config = dict(
    n_layer=13,
    d_model=768,
    n_experts=64,
    experts_per_token=6,
    d_expert=96,
    d_shared_expert=576,
    activation='swiglu',
    moe_layers=[2, 4, 6, 8, 10, 12],
    router_score='sigmoid',
    normalize_top_k=True,
    routed_scale=2.45,
    balance_loss=0.00028,
    balance_bias=True,
    init_std_router=0.021,
    lr_router=0.000197,
    vocab_size=32623,
    norm='rmsnorm',
    norm_eps=1e-05,
    tie_embeddings=False,
    optimizer='muon_variant',
    lr=0.0109,
    beta1=0.95,
    batch_tokens=[65536, 131072],
    seq_len=2048,
    train_tokens=732700000,
    steps=7861,
    dataset='wikipedia_en',
)
Below are experts of layer 6 (counted from 0) of a mixture-of-experts language model. Rows are named router (the router's row for the expert) and show model dimensions 704-735. Each number is 500 + 25 x the weight over its row's rms, rounded and kept within 0 to 999. Numbers have three digits each.
After each expert's rows: a language model's description of what the expert responds to. This comes from a sample of Wikipedia text that the model never trained on.

# expert 8
router:547500487532470500504513505505464476538508550492508499513509537496460489472493486506517473510514
Name word pieces. Mid-word pieces and endings of personal names and place names in lists, tracklists and tables, such as Miller, Ay-ers, Kędzierz-yn.

# expert 30
router:517511519526507446519474501468494496506482486514534521482539505495485543526486516492470530479503
Songs and track listings. Music article tokens such as Label, Recorded, quote marks, "(" after song titles and chart cells, plus hedging adverbs like mostly, rather, almost.

# expert 62
router:525518486512486523484516523521500456504481529508475464481481534520490455460507531445476478512438
List and section breaks. Line breaks, semicolons and commas separating list items, headings and table header words (See, Candidate, ±%, Pld), plus conjunctions and, or.

# expert 27
router:499538532519505535501528532511491500537520489460533436484497493503529532521524504504544519472457
Mid-word name fragments. Letter fragments inside foreign or unusual names and surnames, often before an apostrophe or comma, such as -ire, -ville, -ini, Cyrillic.

# expert 2
router:505526496511474525494523545524433507523481548534495507490516479482519516504509508495541483481477
Reporting and narrative verbs. Reporting verbs and narrative clause words in news-like biography text, such as announced, stated, said, According, and subjects like she, it.

# expert 20
router:471452508472480471523473532478475465537547529479535509488494452500520512517474515473495491499490
Dates and first names. Day numbers after month names (January 13), months themselves, common first names like Tony, Chris, and name pieces in credits.

# expert 15
router:502503531523507475454488505505509477490470477523506507467507486555493487509521493513485500505506
Personal narrative words. Pronouns, kin and role nouns and articles in narrative about people, such as his, himself, brother, best friend, worked.

# expert 36
router:492508510532481540514517519520541476533521490487499511478498472481521528503492452514518505540517
Places, maths and units. Nouns in place names such as Street, Avenue, Airport, Stadium, the the before them, LaTeX backslashes and dollar signs, and units like km.

# expert 61
router:517508487483506527526562508520523459500496502485508487498521492508546500471466509499478521474498
Acronym and technical-word starts. Opening capital letters of acronyms and technical terms, such as TN in TNF or H in HAPE, plus math and biology notation.

# expert 9
router:535566541493507506487506516489515504547488493476496495506500533526499543491468523474524557494485
Organization names, citation punctuation. Table pipes, commas, periods and parentheses inside institution, company and citation names, such as D.C., Society of, Inc, Press.

# expert 54
router:536508499461491482510540535487467466482457520511490538514517552506543501498465486511528536500461
Name-initial word pieces. Capital letters and opening fragments of proper names split into pieces, such as San, Pan, Rad, Hallow, Harper, Stark.

# expert 25
router:529522492533532436535498573473501496529465465465517514453462557510486496508489507520470551478495
Proper-noun name endings. Final words or pieces of multi-word institution and event names, such as Festival, Cup, University, Biennale, Business.

# expert 7
router:474509521496480473493478497516477488511469532507519497523506512520478542522508525487533540495526
Citation and list punctuation. Punctuation and brackets in bibliographies, lists and tables, such as the period after a title, ( before years, and commas between authors.

# expert 10
router:546528477509503435496529533485469441524464540497521486506509459505497522503508513523505507473463
Name and title endings. Final words of multiword names and titles, such as Road, Church, Hood, Smith, and subject pronouns he/she starting clauses.

# expert 29
router:522517517510499505451486496519498493521488494467498490500520526498534506488472510504535480500481
Biographical names, lead. Personal names, Jr, von, and the was/is after a birth date in biography openings, plus name cells in results tables.

# expert 39
router:512493529510500455522478488492512518506484500495562531534511491546460523472517509490518516490457
Name and model endings. Final pieces of foreign names, sports teams and aircraft or vessel designations, such as -ov, -ón, Su-33, UC-53, Squadron.

# expert 3
router:505518517511493519519507511541502474515489472433494498498513559512534495498467468511489546469497
Place names, biographical facts. Place-name starts (North, San, Fort, Mount) and prepositions or digits in biographies, such as attended, graduated, at, of.

# expert 18
router:512481513465509482512480529533493499550471476472489513471481489492494504491496528479515536509478
Film and media titles. Words in film, TV, football and award names, such as film, drama, BBC, and the in "of the same name", plus "(" before born.

# expert 41
router:477513510486510495541501536468485456541533527501536510514540531491489539485498524491529576495481
Word-piece continuations. Middle pieces of acronyms and call signs like MUS, FR, KAX, plus suffixes and words like season, League, University before punctuation.